From a checkpoint of a small mixture-of-experts model trained on Wikipedia.
Size: 17 layers, width 320, vocabulary 8192, 53.6M parameters.
Experts: 4 picks a token, a softmax router.
Training: a variant of Adam for the experts, 507M tokens, 7895 steps.
Below are experts of layer 5 (counted from 0) of a mixture-of-experts language model. Rows are named router (the router's row for the expert), up (a neuron's input weights, with its number), down (a neuron's output weights, with its number) and show model dimensions 256-319. Each number is 50 + 10 x the weight over its row's rms, rounded and kept within 0 to 99.
After each expert's rows: a language model's description of what the expert responds to; "comes before" lists some tokens at least twice as common just after its tokens as in all text. This comes from a sample of Wikipedia text that the model never trained on. Tokens count by the router's weight.

# expert 32
router:49 51 64 54 53 41 26 74 41 49 60 55 58 45 53 57 45 51 52 54 52 38 52 53 27 43 40 55 53 57 28 51 45 54 39 59 57 62 42 48 39 43 56 35 55 57 56 48 48 43 53 62 51 33 50 56 51 40 45 50 41 35 61 33
up0:46 53 62 30 31 53 31 48 55 40 61 50 56 25 69 52 60 40 53 44 49 53 48 57 42 45 50 46 45 56 40 46 52 46 55 35 40 32 56 43 44 38 50 54 48 51 56 64 55 49 56 51 59 70 46 62 49 48 65 19 48 47 53 33
down0:61 57 49 62 57 47 62 45 40 72 58 47 39 44 42 54 58 50 55 35 48 38 68 56 47 36 52 44 66 53 57 54 33 51 42 49 57 46 48 54 34 49 42 59 53 62 38 44 58 52 48 45 47 46 70 45 43 58 56 54 27 37 46 62
up1:32 10 50 44 63 46 41 58 62 39 60 49 38 37 50 53 50 52 59 57 33 59 57 42 51 41 45 51 33 62 46 58 42 46 63 49 56 37 40 41 53 39 68 53 41 46 56 42 60 44 54 56 46 40 29 54 41 56 47 56 43 46 45 46
down1:45 42 60 56 49 48 63 67 58 41 57 49 55 42 59 38 57 60 46 70 51 46 45 57 44 72 40 58 40 65 62 56 61 56 64 44 50 34 49 41 48 48 53 57 37 64 49 54 55 57 61 59 56 50 56 34 56 44 65 40 45 48 46 52
up2:58 36 49 53 52 40 46 56 63 39 40 54 56 40 58 46 65 52 43 43 66 70 61 45 44 46 48 47 76 43 53 44 49 59 48 42 49 43 22 41 46 50 75 68 50 71 04 69 56 37 41 56 41 64 53 47 70 51 54 55 48 45 43 44
down2:41 33 48 33 47 53 46 71 37 40 52 57 43 59 52 60 42 66 49 60 37 32 57 50 38 68 68 59 46 63 41 50 56 51 44 31 44 64 51 57 30 60 52 46 53 47 47 39 30 40 59 67 58 44 41 53 46 40 48 57 53 50 64 59
Description: East Asian name pieces. Final syllable pieces of Chinese, Korean and Japanese names and places, like Jiangs-u, Byeong-se-ok, Jinp-ing, plus China, Japan.
comes before: " |", " (", "i", "u", "o", "\n"

# expert 39
router:35 60 56 52 40 44 35 24 55 58 51 41 57 56 56 62 56 41 51 40 57 55 52 41 40 64 65 55 32 70 64 44 62 44 46 41 53 46 37 45 43 63 45 60 43 61 56 43 56 52 66 58 54 41 48 43 60 41 53 37 55 38 49 58
up0:44 61 60 50 53 40 57 45 32 68 46 50 66 59 35 40 62 51 47 38 65 34 52 46 40 59 48 56 51 58 48 45 55 60 64 54 81 54 37 54 45 35 47 51 49 52 58 40 48 43 49 58 56 36 62 61 59 68 57 42 64 38 77 49
down0:56 40 55 47 38 38 57 58 62 48 40 70 45 35 41 70 38 39 50 63 60 49 44 44 58 63 56 37 38 44 53 67 57 64 44 45 33 37 51 59 79 47 52 49 34 52 47 57 42 51 40 46 47 78 45 34 54 44 60 74 40 49 46 50
up1:46 62 62 49 65 48 48 56 61 40 57 32 62 42 62 29 40 44 24 44 54 50 46 55 57 54 56 65 59 40 57 46 54 58 39 58 55 54 66 46 55 52 89 88 51 36 35 47 68 41 33 47 44 59 54 55 61 56 60 64 50 36 63 47
down1:45 39 69 47 50 52 53 44 45 60 50 48 56 53 71 46 42 69 42 62 41 55 48 48 53 39 44 49 49 63 50 80 43 61 41 53 52 48 34 50 33 53 47 39 59 49 35 44 45 49 50 39 43 52 32 60 68 60 48 47 39 59 45 67
up2:58 48 49 48 35 40 47 54 43 29 39 32 49 41 49 50 55 42 61 41 31 41 66 75 44 38 48 44 54 40 71 54 61 50 45 55 48 49 34 49 50 51 61 42 55 52 45 48 60 47 50 43 45 64 53 66 30 48 51 72 28 51 40 63
down2:36 52 39 50 46 67 72 32 41 41 45 39 40 40 48 44 49 45 47 43 56 44 61 31 47 39 29 52 54 42 39 45 41 32 64 54 57 51 25 38 39 33 37 43 62 56 67 63 49 43 26 62 57 59 44 48 67 48 49 43 58 55 39 65
Description: Plural group nouns. Plural endings and collective nouns for groups of people, such as command-ers, reb-els, monarch-ists, people, students, countries.
comes before: ",", " and", " of", ".", " in", ".\n\n"

# expert 31
router:60 37 29 50 44 33 39 71 40 56 43 52 36 45 54 45 40 38 48 63 33 30 49 52 52 42 66 60 42 48 40 52 62 41 65 31 50 49 44 38 41 62 49 50 41 54 38 50 51 36 45 41 54 51 62 39 47 56 47 55 43 39 48 65
up0:48 46 40 42 52 51 40 58 55 51 53 38 58 54 41 40 51 40 55 39 50 52 46 56 49 69 55 59 49 45 38 61 51 47 58 51 36 74 40 59 42 37 42 53 60 57 41 40 61 50 57 52 54 35 50 44 49 75 65 38 49 68 65 29
down0:49 59 41 57 54 38 59 38 31 40 50 44 49 54 39 50 40 39 45 49 26 56 55 49 54 46 52 32 47 42 50 56 56 66 53 43 53 54 62 49 48 60 36 58 64 31 50 61 19 46 65 43 66 36 62 51 62 55 46 54 46 50 53 47
up1:43 35 41 50 35 59 53 52 61 42 52 59 54 46 53 52 44 50 53 52 36 23 58 49 63 34 53 46 51 54 50 43 70 55 38 49 65 36 49 54 41 43 49 00 44 42 42 55 66 45 55 64 30 51 35 56 31 56 51 46 27 49 40 53
down1:26 42 35 43 54 49 48 35 44 50 54 43 49 36 58 50 44 38 46 52 50 61 41 63 42 45 44 40 52 50 63 42 47 57 34 56 44 56 59 58 56 48 59 40 46 54 29 56 44 45 45 35 44 36 46 37 53 57 57 28 60 55 48 52
up2:60 54 48 44 54 45 46 39 47 44 51 64 36 52 30 40 49 35 61 48 58 47 43 59 48 48 55 34 54 62 59 46 51 51 48 44 70 39 48 31 50 57 53 51 48 52 44 56 64 46 45 13 58 59 47 63 43 44 59 42 40 46 42 45
down2:86 41 50 59 53 48 57 63 42 52 53 57 57 43 45 55 67 46 29 67 32 55 65 36 53 51 40 51 48 39 54 36 34 68 45 22 56 57 40 49 45 46 69 48 46 46 42 31 39 36 55 74 58 49 42 60 48 60 49 47 41 59 28 41
Description: Punctuation and citation bits. Sentence-final periods, table pipes, colons and abbreviation dots in references, sports rosters and lists, plus pieces like d-us-k, ISBN, de.
comes before: " ", " He", " In", " W", " The", "In"

# expert 46
router:43 41 54 46 39 47 45 24 63 50 44 40 66 56 63 65 61 44 56 45 39 50 58 68 55 49 61 55 54 45 56 42 66 60 62 47 36 42 46 57 69 58 63 55 56 39 50 46 40 40 46 44 60 60 35 43 59 33 49 45 61 50 43 47
up0:61 61 58 53 51 52 41 44 56 00 55 43 54 45 42 39 53 41 48 31 44 47 54 48 51 43 64 44 34 58 50 50 53 55 56 49 52 40 57 61 91 43 58 51 38 69 57 53 58 38 61 50 37 52 64 52 57 40 61 51 44 56 49 57
down0:39 49 59 45 54 55 44 42 41 35 58 36 43 36 49 50 70 61 34 43 70 58 53 32 60 43 55 54 43 39 48 42 38 32 57 45 46 57 46 55 59 39 68 46 50 49 47 48 41 64 52 60 51 36 51 44 50 39 25 40 47 59 57 66
up1:61 51 54 30 39 44 43 58 57 40 51 34 44 43 47 42 37 43 60 48 54 46 42 49 51 41 53 63 34 51 48 51 55 55 54 51 56 46 49 47 46 44 55 59 34 64 54 54 57 43 55 46 41 48 46 52 59 60 41 45 59 45 41 54
down1:55 49 45 42 57 38 47 68 37 58 43 57 44 49 58 40 32 28 47 48 51 53 34 52 58 54 49 64 48 45 37 41 36 58 26 46 44 59 38 38 51 35 41 72 45 41 47 63 53 65 61 49 33 32 46 41 46 27 45 62 29 60 50 54
up2:42 49 72 46 49 43 44 47 72 52 48 46 52 37 46 37 35 62 49 47 44 39 66 43 60 56 53 47 40 51 62 51 70 50 48 40 59 53 59 53 57 69 56 52 32 52 51 40 62 58 68 58 48 41 63 45 49 38 42 35 55 53 51 56
down2:45 30 31 56 43 54 52 40 50 56 63 42 56 62 40 45 42 57 65 48 53 67 59 41 75 31 52 58 42 51 38 58 40 56 34 54 28 46 42 37 42 59 37 56 40 65 64 64 58 44 37 56 36 29 52 54 46 33 42 38 57 65 48 65
Description: Paragraph starts and quotes. Paragraph breaks after a title's short description, opening double quotes before song titles, and first words of table cells.
comes before: "==", "The", "-", "In", "|", "==="

# expert 20
router:57 59 47 60 25 49 62 34 56 46 38 44 63 48 48 45 49 54 53 49 60 47 60 53 60 36 68 46 57 51 51 52 32 47 64 47 57 46 62 37 67 49 60 69 43 58 44 39 58 42 33 59 32 62 56 43 64 32 67 33 64 28 73 69
up0:57 45 47 61 49 32 62 36 45 41 59 41 63 56 25 41 41 51 68 51 34 52 54 59 32 47 49 60 49 73 48 45 37 71 51 46 46 41 63 37 55 41 56 64 46 53 41 65 65 45 49 93 45 43 61 55 53 54 45 31 53 53 56 59
down0:55 56 54 44 60 66 53 38 53 50 60 67 38 47 46 59 61 57 41 33 44 53 58 61 29 65 43 38 44 35 43 49 60 45 43 59 63 42 66 52 38 53 63 59 64 37 57 73 35 48 47 58 51 65 53 37 43 67 57 59 53 49 61 43
up1:47 49 34 57 44 48 50 42 43 56 59 43 48 49 52 44 53 55 70 41 58 48 47 41 35 64 43 33 46 50 67 47 51 44 54 64 51 33 49 42 61 39 40 52 55 47 52 46 57 38 63 49 49 41 50 49 61 29 63 48 47 47 49 77
down1:50 31 44 51 46 58 62 34 49 34 41 37 29 38 47 50 62 59 39 48 43 55 63 57 48 52 52 52 41 49 42 33 71 55 42 51 51 53 50 56 49 46 47 50 45 62 43 57 56 54 71 54 61 68 48 26 46 42 52 56 42 34 57 39
up2:34 53 60 52 51 56 56 48 56 66 45 55 53 39 50 45 32 44 38 45 58 35 54 56 41 58 40 76 77 45 42 42 56 56 61 49 36 53 38 44 54 55 50 71 55 53 58 59 54 50 36 52 69 58 46 56 54 38 50 42 54 48 45 47
down2:53 52 51 43 57 51 50 45 57 50 57 42 44 72 58 58 31 61 44 48 42 52 52 57 50 57 54 63 54 54 46 50 43 66 44 61 67 46 36 69 49 30 47 62 52 48 46 56 44 46 54 47 60 52 44 54 48 56 54 54 54 50 40 23
Description: Clause-linking words. Subordinating conjunctions and prepositions opening clauses, like when, after, because, until, prior to, one of.
comes before: " the", " a", " he", " to", "ing", " his"

# expert 38
router:59 69 43 41 51 46 48 38 57 39 43 38 70 47 43 37 61 57 51 42 42 42 67 60 49 43 56 50 49 58 52 55 49 58 42 51 27 59 67 61 60 60 49 64 46 60 46 58 66 54 45 63 38 41 52 46 52 60 78 47 39 58 53 42
up0:61 53 37 44 38 51 47 51 96 59 25 41 59 51 48 43 46 50 62 44 29 30 39 61 50 33 39 33 68 40 47 43 54 60 51 53 46 58 35 49 61 44 61 58 42 36 53 34 38 36 53 40 37 64 44 46 52 58 37 59 50 58 41 62
down0:37 57 32 40 37 39 60 63 61 39 45 42 46 60 65 43 43 48 47 57 46 52 50 45 45 45 46 38 59 53 29 57 49 51 43 50 54 66 48 51 42 51 60 51 50 54 60 51 68 33 38 47 52 50 34 55 54 41 52 56 32 60 36 48
up1:62 44 43 58 62 62 62 63 41 47 67 51 50 44 48 56 46 59 50 50 59 54 54 50 49 55 53 46 44 40 45 51 67 54 56 60 51 58 46 54 53 40 58 42 54 43 44 40 71 44 54 42 49 59 51 60 54 54 36 47 43 71 35 40
down1:41 56 53 43 35 60 58 35 71 42 34 28 42 42 43 49 40 48 49 56 50 38 53 46 47 49 46 41 55 60 53 58 54 47 63 43 51 49 38 50 57 36 60 52 47 60 24 22 32 37 61 54 60 54 48 46 57 35 29 39 28 57 42 61
up2:61 45 31 59 55 42 40 52 63 55 56 68 52 52 52 51 66 55 48 44 50 41 64 59 60 35 54 48 57 31 58 69 49 49 53 64 50 38 49 64 47 45 45 52 47 68 54 51 48 61 43 67 41 59 49 51 49 52 54 69 42 50 43 58
down2:60 27 42 46 51 46 59 60 64 69 38 59 60 43 51 53 60 55 40 47 55 45 60 45 50 50 64 55 48 50 34 55 38 37 63 44 59 39 47 48 67 31 41 50 37 56 26 58 34 62 56 48 53 42 60 52 35 67 44 69 31 33 38 54
Description: Quantifiers and "of". Quantity words like many, several and various, plus of after range, handful or variety, and suffixes like -ing and -ive.
comes before: " the", " to", " a", " of", " his", " by"